{
  "n_layer": 9,
  "d_model": 160,
  "n_experts": 128,
  "experts_per_token": 4,
  "d_expert": 96,
  "d_shared_expert": 0,
  "activation": "gelu",
  "moe_layers": [2, 3, 4, 5, 6, 7, 8],
  "router_score": "softmax",
  "normalize_top_k": false,
  "routed_scale": 1.0,
  "balance_loss": 0.00353,
  "balance_bias": false,
  "init_std_router": 0.00951,
  "lr_router": 0.00118,
  "n_head": 4,
  "n_kv_head": 1,
  "head_dim": 32,
  "vocab_size": 8192,
  "norm": "rmsnorm",
  "norm_place": "pre",
  "norm_eps": 1e-05,
  "positions": "rope",
  "rope_base": 10000.0,
  "rope_fraction": 1.0,
  "qk_norm": false,
  "attn_scale": 0.177,
  "tie_embeddings": true,
  "parallel_block": false,
  "extras": ["capped logits"],
  "init": "uniform",
  "init_std_qkv": 0.0413,
  "init_std_o": 0.0,
  "init_std_up": 0.0413,
  "init_std_down": 0.0,
  "optimizer": "soap_variant",
  "lr": 0.0033,
  "beta1": 0.95,
  "beta2": 0.99,
  "weight_decay": 0.11,
  "lr_head": 0.013,
  "grad_clip": 1.0,
  "warmup_steps": 200,
  "schedule": "wsd",
  "decay_fraction": 1.0,
  "decay_shape": "linear",
  "final_lr_fraction": 0.0,
  "batch_tokens": [32768, 65536],
  "seq_len": 256,
  "doc_mask": false,
  "train_tokens": 262100000,
  "steps": 5648,
  "dataset": "wikipedia_en"
}
Below are experts of layer 3 (counted from 0) of a mixture-of-experts language model. Rows are named router (the router's row for the expert), up (a neuron's input weights, with its number) and show model dimensions 0-159. Each number is 500 + 50 x the weight over its row's rms, rounded and kept within 0 to 999. Numbers have three digits each.
After each expert's rows: a language model's description of what the expert responds to. This comes from a sample of Wikipedia text that the model never trained on.

# expert 47
router:498405450606468516466547511446555547545435467538474464547485442428510473520529489450550506520489647495546466470502545428535452516531552488485457496584515461493514600539571481468584573461502484510551451397535450415571555427417510576507492549568501524490449464523555434545572485493450441537553593485474412513476564377424471533455422471565528469506520552586525496525482464507572438458533504491495495590515513522456442569529554461476494555565522564520494520528510401585537515586461408
up0:502488577468474500454530543524548471466511533486597444411483501515454520460418469525461550478547522522464442394445574531524505522517461475415524502510551520513433543456493480523486605471505390526531462481490446575432528494429606491481477457518558491411564486507472447540409562420411553419520450573574494555535623528550538425539517477509460576537513549513508428408532560541460457479573573518457394431581457481503521460498526471538552484564534531386562508565544444476592531482549481
Description: Digits and numbers. Single digits inside dates, scores and table figures, plus some material nouns and suffix ium, e.g. bacterium, alcohol, iron.

# expert 46
router:593581488442484533513510558498571461445518586533422531543458464512520464566465577554477454376409429599549539472488563489503448534408560568468561461551524496524504574418567434466513549577540553502467514552419503582459528455449515464526463529586529504427445502551483509458430514482509496542394437498538424501483504476557526477502527512497565512563457581532390561446481488548476535550451515438533475546466535495478443465421435427533476497505529557448522505607533450570541520466565378
up1:518443446480415433454564399606568440465569502523572511495480492512449458457477624544464446526532561502530478430468521539496555436443515411554439463478481509499445428553546444575534468492477560526530494454509511450488462509522505427527560451473462504583535513462508542488513517456415567480471517518452523550590477564515531541530573499527409471427545518430461570472497527574588449523481470514446559396498579456530413426606506512516562461527481542426504465495475509633534501549507644
Description: Mid-word syllables. Middle syllable pieces of names and words after a short start, such as ban in Lebanese, van, be, du.

# expert 33
router:595530466451488541476447481570592426494482527454484480455533493550430502527481506484369436561435490517562528406601540499622470543427541493525503465417600518514490419473455489495475438556521516594561491450445431434517496463633537541510479486496435522546470483488523555516425440413603498442408512437590438501509494546545492542428478473499467540554489555437542424479444555427544457486559510527412536494450483428548469528513517562528406453493516565503527479484570499543533524476420493
up6:443433478426560477486479483564471454462484457477511528494543509537501502532465522552477542486511472520500498568369411578543499519583546527582608454522510523471473409461437463471496523435470486394490461496517508561520456586502593483431470485537446487550539466502513495445477647490494406476519616461525522526512517558457472611562541412488496494478421480449566589494501521404502527497513480657419465548571474574438520568545530552442513455446479460481436469377506471491518504520460480
Description: Short inner word pieces. Two- or three-letter pieces inside common words and Dutch phrases, such as an in unanimous and aan, ir in heirol, at in fatty.

# expert 56
router:428564498527512448525566499478500562532486553411480396510493462382482493544534545494553595435557599486515467447509572436555558563492516458447462480576538471478518581465451414488590496429505501503515466452511391439575467448481506492532475579448487558530481522580521440486588508559538528495516596504482487507431487481442458542423437511509530523446509483540549566559514467533551415400467406515526473549479457519357519472469533562424448481480480536537494573545457457467495389596453461
up1:473512507525481544475537474501552520523417547476465442486434522445455541598450406454615456573536472474577543542496526524572494551464526465484524548482556496413496497590558471480441503464503503461387553403425614540445399493445519567540516576580513481435478481466468450496413464454504406503553574628480526441464510490641560534503516540502475466530516540463613526478432464561489477516528543415502473502487482470482526621500492471428454443515504466550606544499494487480485428505482465
Description: Table cell pipes. Pipes separating table cells after totals, vote counts or stats, as in Total votes |, plus headers like votes, yards, Opponent.

# expert 6
router:482444450598447473444511535417508584520414444535468467515490434433591442593534460502579518508515532502512486433513546442495447456518531516548480495552548462418498588488548523493585551455452526497506438358538494406592546425402451591519464586601500518515478518508559413525561451471434518515529551511466445524463574406453450560488462511544566443555504533586542472533497531546548463419512495442480480601430531520478450526450499480498480536487514557518571575565480442542477511564486439
up0:428482578530504510416510521450489541491565531560573626541460413509512506435456526488572511453566517510449463521574565568541479507501458500492497599443501588551368503462561494493403512521563530464531515419501493550500545477495497499481494440528512430555604488422467545473405523518432509484545454495536435472408519514524596438548476484546414507466495532556569392540502562461421482507506483474437531485400392548473473455580538523556502488514533548564589448549586446450461420485506490
Description: Place names. City, country and region names, often in tables or after in/the, such as York, Munich, Paris, Germany; sometimes first names.

# expert 63
router:486429443627432550466533520434508574556432464498467486539484438411514478543496504463552516493476585513535481452487550430544459478543532530510473515574512433443516596523573496448582536465504508502521454368538467393587497419403470586512476508583500516478460492556542442546564463517439478520602582503454444526465586405425467559490456465573547511522519528598500472509479512520566422425517505467510509574477528506470414564492537455486549567563499557515493552531510419564493529569435429
up13:433564508569503546421459444480521572458411473520474490620554568583455485404578466553533406531564494544486593530505456496480450462497515495472481507544496494497502415543444555463560497559519512544519490536523452493453533517462572459611484491582416465483509496502409463525485486460522571513503448457510480565533518502511512535597462466445424525537546523511510428457432542475483405615488491555561463573423516479443434610471521415549607540487494483563422494486513431539577413410477546
Description: Leading digits, CJK bytes. First digit of numbers and years, especially 1 and 2 after a space or parenthesis, plus CJK and other non-Latin script bytes.

# expert 2
router:521498531459480518562459527463494392496472551420435607477474510487562454551463500495538516560444437497471590451534434455375449540489486503616505435526563506491422414524549568541507500560554528491388446501454501643524501479462565489500547563492542537503464467499355491479505568472478490573476478478495419474446566490479567488532463469571490432467481543572510485427492507513417578544578498480526486516428518609564500435422509464512495485430464546494474466477463554575569568523606488
up1:623591560482463547404513466499545545536437473475480542520422569477534484418587567473545523422560588464533538463487486558555526483592548540669435492508509415504526491531520508509426535538492499492540563546490543452492522466554574555575533559482546568453507529512443514460368420508440588506501432466521557528575510499501516528492438530517426513462521504453438487498354486487464473447537616427475486463464518507480455555442478516456469446567549516438482442548466499556449524495521435
Description: Personal name endings. Middle and final word pieces of personal names and surnames, such as Ger-ald, Pi-ucci, Lough-ran, Mad-on-na.

# expert 52
router:459384428564475514493523467406516556525431476535469455524472469430537459548518523455569525492495628510513466448492549440563494490487539495504481477589528453483537647510586429469588593460516482515524390413516448441572539413421454548479451510532568504541454471535524454521582474512461421533496618510463404490533570407450460533464414433571522498503529559568486513563464497519571464503539491483514513577487534494451480563491576449505506519528524499524475496519503403587537514588460443
up6:554513474567514584620499447481472487524428489525465482536609515483596471451538445512551405467604430505498393472499499497507530547479471587498521535442454603530442586540451505496523437484454546524532518475490564484436462508470495464480487453481490418529410525385488538479504470487538470427467476466531473433505524521545530512632487546540499540549447425447482588517476532509427510526514408518484513503437516596557527494427508529613394427524404520489444573433470543487517401444539573
Description: Capitalized name beginnings. First capitalized piece of a name or term starting a table cell or heading, such as Al, St, Quarter, Ver, Win.

# expert 28
router:448525479462469586488434544466524557521445536536434469463495461495517547484444582474517430529607456545532554467388469582504478531411559492424442529517489492456456463451565472493500452489472546608568447446586439440545544473527432574512443453497530527569471448569500490475591425541406511514444418488485533427467583543501495475438514432545559497541497574476412562435427518481534530530495481409459415529512520475547469527466565418535549538426494402555573485515583490479490497512418591
up2:558516525528437455443533588510476451464478471489574586503507498535539536509518601384579568585437453510487471519544553531520606384480461410479377498484519465517548485519448511443517491419459450546455532520503496616461555476457502518455551518553567539493529569462542570460434492485460484531572491503574560526612443435513484552487522560532546512541440421447526565570558534466468632460491489502555467474412439594539515499532487500462527470616523502473471446516496481524510525414493588
Description: Country and compass words. Words beginning place names, above all United in United States, plus South, New, Kingdom and compass letters after coordinates.

# expert 57
router:502390469599460530429535506462528560576421462510466480531491446427556482550512499458544517468476629512506457467507560414531452504487550516513460499592528443483525607533583503468601573451507480507537426417539458400588553415411499570499476533560509480510475513536543446524540486496448455545547602482465409523499568392416464556471415445568533489527523558573502498541485507509543423466521489471493520568478509506470428544508526471469509548549503558507490541498496388598522539586456421
up1:487547528458555482536422439504533531491553466518541496483454461519443492547490455460558501491539518515527518480488524616463458483491509433469463516524503516524479403492446506426531518545412522374492459496429512526495467392570492474509486571562519528456509529456390483502546480398548516429483472518586538497569533604494470461485446549426494432538482555548595534620503518470602544565543524464363452573553483531488455477513634526444550514546457553597495510530578513411514481484632487
Description: Mid-number digits, name endings. Inner and final digits of dates, years and ID codes, plus surname and taxon endings like inson, sky, enko, idae.

# expert 44
router:427483476492477494509553520465511584520502531550547400594531490544461521516589548498555515472563515487437389491576514472445438554472551466503484495535529462434570365484529493531398435432567461472423491557559468524530552603530430515561497546551605560499523433511509447521581473564438552506488538538450456465447468451482465564566578500557547510446481403512513474528517565536557420552515403476540439559497442577547557483574416503480473566523450509428500581485441487564466480572485503
up0:488634459481544530459427512473488500510551510491516500492481458576583539502560614544510498475518499399557506456488524468472597569454566519532476486578591548462497494477497486498619618567478512544588506588490469525495503567462538473563458594535533495462479571502512559459477529538490510534412530408626532493533465516538555565490522518476433366491460463529447441518435528516506464470560511517447617419444528520385546429523515594460535513422549465516498494554516425508517443482505542
Description: Colons after field labels. Colons ending labels in infobox and taxonomy lists, such as Species:, Aliases:, Matches played:, and colons in times like 3:57.

# expert 7
router:495372448575449511432538506461543572557444482509464473547493452407526465538511514447569539502468642491487501433499553419549450485522545514512475499583512428457517608527611511469595555444516497489547447418533457408570535413404472546519465519551511492487466508519559433507560488482433484550538616479462413521493557393415480543471444438563546481491531533586470503540463507511576438468509493496524502565491523497491421544483550489468520549566489568556477519512523402571492522567465420
up0:563463588450510400393466496560499488527596482535533509450445429494495539562419481476546499479487539469487435525603506482508475430422452501433581472547485556509460336507494563499566565513456516532594526535586477590537465495527480502502459577505538460515508607411496537506506442413485588544410535453498545467482468533447431501456486460532457469535513556505503424476524538504500534499512441491458512514516483551459442425461473577469478532383473476570492429560552601524558567511608444
Description: Table cell first pieces. First token of a table cell right after a pipe, such as digits starting numbers, a space, or word starts like Program, Show.

# expert 5
router:549436478445453494547577432585505586540487492491447499451452498522440444427483473498502439469588560437529551579476531465494581441421494412474428625557471446464555438564487562423443459424416514554461497489506402586453586444455528585499533562492581515542548496452469543541451479502455570492541546492425555460397436470540482581543595492471447555488545483547523555564424529533489428529476544465517469446447469559462468534485558514494462464497620441524471523555485513525453474500530488
up0:532437547473479468450488488462496553535409505407576515441483501482598478538381486528534388455586528527584533539381448554576392542563461528467561526460499542519518424497445477417494502542581539558490547492510534562451503459462487517457503539624512523519517544481476502530415557417464557445436497528512431391497559455519506483497496473586568512538475532492573460521486410481467375458529557537513608460568541425470477571565579510464503465485452541520567521429496480481487454474491479
Description: Prepositions after verbs/nouns. Prepositions like from, of, by, with and during following a verb or noun, e.g. acquired by, voyage from, introduction of.

# expert 38
router:459506470555542411561476522437564500549485495480493454528510417439463543491542561472501539487539447546585500441522462589577454533437552440444454527413466465538555490501470507419381434452495573546544453563500460416619447465498568438546466489402582464506497492524527459468482450559471518460514402471419489505428428543444448527579425439443436455525506486419495508581478560578499477513444537579444516551459458519530516537418439476397568514492514424514442563453445454539542477539468472
up3:456492515535485488533503446439452511456513448459496435446512505466483625425586515497377484607546467545539482518482509501590469527410505471494495574429574517519435557399443494490472436583457556538557500527511524450498572541530609447411496510537465436483450499548530567459439466515477524485502410509508562476499505586478533508408485495567458453513452547389444517448483509453446561442493425507474498590494546482452569482538548504397500504556470420511516516460401600569396497417486501
Description: Row-initial table pipes. The pipe opening a new table row after a line break, especially right after a header row, plus some section-start line breaks.

# expert 27
router:430472495612472500543590563517513607513551521495486537503464534447601530551461516467560492406566603528520515467439608499571540471492497568519466458499510430425440559524507388435552529466561533492503427407502498419567438546513404533481522559467467499487480466517499524485506427524475453527503519506540368529436595413441531563500539489553519502481406489546513558554512490488487518545427536534503463526445410559443511562461528504569439542592487584517539565578462458542482474585467454
up0:420565468521595515477497450593447471539445484456533522558503610612493466490484474490455502549587493568496559456456468522546506531461500470519445588573458602530574489378501496548482486558568486533452382494537535487558510499484507455507573542536385486503469486564420502528541474510529500501473472503561560490489474494530509465584478534443500545524545449486509565527419405540482470540461472572439519462491529580395486541411467336434493548427443427495425421542551490511496519572487500
Description: Space before numbers. Bare space tokens before a number, especially after Round or top in sports tables, plus some opening parentheses and capitalized word starts.

# expert 26
router:447441486531444480452527540426423513443462511473510523490455453476603550544503491461515525480460501425518510388431579544496475505544492580542404550476497430501448564527539484545632566509566572521444410408534521410618499515409496644505459588510466487465423520548513503530493438531480485526490565499529463449419595440426485505441453524550502567485497481530474575461492470522521516479453506485466460561430491584441470534496492486580413562582486549555547572507524493538551490590490454
up1:440588504521592474460503518530568513519532528595492551534556548491370569538505564627474549417541480476524502597408553493444525477542503489402514520602515505558500515518477485458544506456536474542492494497413485511512426430541450476562556520597475505421528430514518489481451500536513574520508436634560538416496582503496500511534644447423548481479500547534558528507446488488521528460357495549470425486513580518396480530401460488542552513505530496492480542547554512443457513505532534
Description: Compound name second parts. Second parts of multiword or compound proper names of places, firms and bodies, such as Hall, Hill, Soft-Bank, hill-side.

# expert 11
router:542516473491481428512588512566574533469504430487416503447443577482430475443546456458529503535494555467459422591487565487535592460502527471514467570592451484531493385498477524523500537422515533518413499519490487555540545487456533525517593462494541425526531519530502530542470498457438599477564557521413455565488387469567514513502498481460463553457559542511465474550446565562482434582473545502478436486436467600443488577487565562552421457397623478525453513546573511493411404528427490
up0:454447514470547516473483543595522540447395537497447545512446449521544496462516482476541545499461566465461512523516471453456529466567464495489506566518497505538430526463466388531519601492365491508453519542366434574567451537439439497559491454539529438440401475417501604426593518443509572603502527428430522487516559488464520615481544508422441419557531489602591552546512525511463573486534535478477501543529562529452570533454503471569513492451526513459477562560509532477467438451569538
Description: Prepositions after part/member. Prepositions, above all in, on and of, after fixed nouns or verbs, e.g. taking part in, member of, selected in.